Experts of a small language model: 53.7M parameters.
Below are experts of layer 4 (counted from 0) of a mixture-of-experts language model. Rows are named router (the router's row for the expert) and show model dimensions 256-319. Each number is 128 + 32 x the weight over its row's rms, rounded and kept within 0 to 255. Numbers have three digits each.
After each expert's rows: "raises" lists some tokens whose logits its average output raises strongly, later layers aside. This comes from a sample of Wikipedia text that the model never trained on.

# expert 15
router:146126147162133185098157145162131131109098135139127151156125133157172191161120135122095087118108144201158173148179191082135127131145123113133100158121105154121189162137079188096150136182119195
raises: ".", "\n", " |"

# expert 25
router:162109108127157154119073125110173097135119133163151141119094118107171143185161118069144108119113147128184131176142149130157134129090109109157100135182109127154150171165104139097166159134086175
raises: " to", " the", " in", " all", " a"

# expert 30
router:150147122173152162074129107158111124135125115162126175117151161155138166174182180141109154127117158173126072151171137114135161225127124145167122110106106101137181116116097064105110100167107118
raises: "-", " ", " party", " and", " of", " J"

# expert 31
router:185147088183152157080166159120120132095077117136151133188137142109139120096106120120172074162106162191102189141137233164134094125179109114142092170135136162109107115137124135149135137151174161
raises: " ", ",", " ("

# expert 3
router:127155110173143149081159091139171147131108122122121197180150102150103159134112150059134039174078143124149155183164177057125104107146103141161130150103090083093192118141080122106135149137132124
raises: " (", ",", "\n", ")", " at", " each"

# expert 19
router:156158117229132142083128170197109170114113171122163179173128136163177163127176094137131126163090171151186120124158169088104118119156136121141106123158132181142169099110120152102168137164125185
raises: ",", " c", " Or"

# expert 27
router:145161140127098095080116099098129159139093138099225119174128126167167149149125156116119182147121166121096130197140140081172095139089084144125119132135122140112127160109074160050160159224113157
raises: " ", ",", " in", " and", "-", " or"

# expert 7
router:145130089136182154133090087165156126096138115132170176096116124166141122117132114105090070118088155132105101205130166086154122152151129182085123114115117146114187179118132118088122136175148114
raises: " of", ",", " in", " at", ".", " and"

# expert 1
router:152140110159116149094123122171148134124095159099127137167083173149163144193149146101162046120144134134111119143110164131106131163175057166144104127158112128079110114121089146094138091171105118
raises: " and", " ", "-", ",", "s", " &"

# expert 2
router:139162134170121178096109110174173174100143131161103158182100125140126139125174117142128032126070137147113127163137132109149149114098128130147069125074133154113206132101123103110156124169185147
raises: "e", "oc", "s", "d", "ne", "do"

# expert 14
router:156145104167171104104162148149130175116060159188173158158119089130162141149187086106128122141086158221151121123121123129120117148117108161160136159183089135098160143156111146144181140132095104
raises: "\n", " They", " It", " The", " |", " In"

# expert 6
router:148130115131151111029110151114102109100123177166128156114089161144118148095156172109126102100100156172151174163137139138122090128143107150145101149129089153170184142154139139143178127183132098
raises: " the", " as", " its"

# expert 10
router:158175131203162133103139148156109157091098144188129154121111149184133117112159119111126059139113162109156188130173171072113138133163066117138131167168088099120181146161156137101131128138116192
raises: "e", "under", "sh", "w", "W", "for"

# expert 28
router:151148083192163135125132144163153124085088139104159148209117111115151155152092131135185115119111167182155119175136154122094095137118060141156140139153074125061160143160097175141100139196121132
raises: ":", "\n", " |", ".", " at", " "

# expert 8
router:180155084186155090108168141153134123071073175114119184189112180157130206214158132130092151145113157129159168145119138118113106101120093159176065108143136118093119158165117150125127113185137123
raises: "-", "|", "(", "\n", " (", " ["

# expert 9
router:146139105144115130112111118141116180115138156155169111143063127131161136126165156062146155085091158137102162136130105092175105187108096157139116148117090106145192162100173162086201146111110124
raises: " ", "\n", " |", " cross", " ("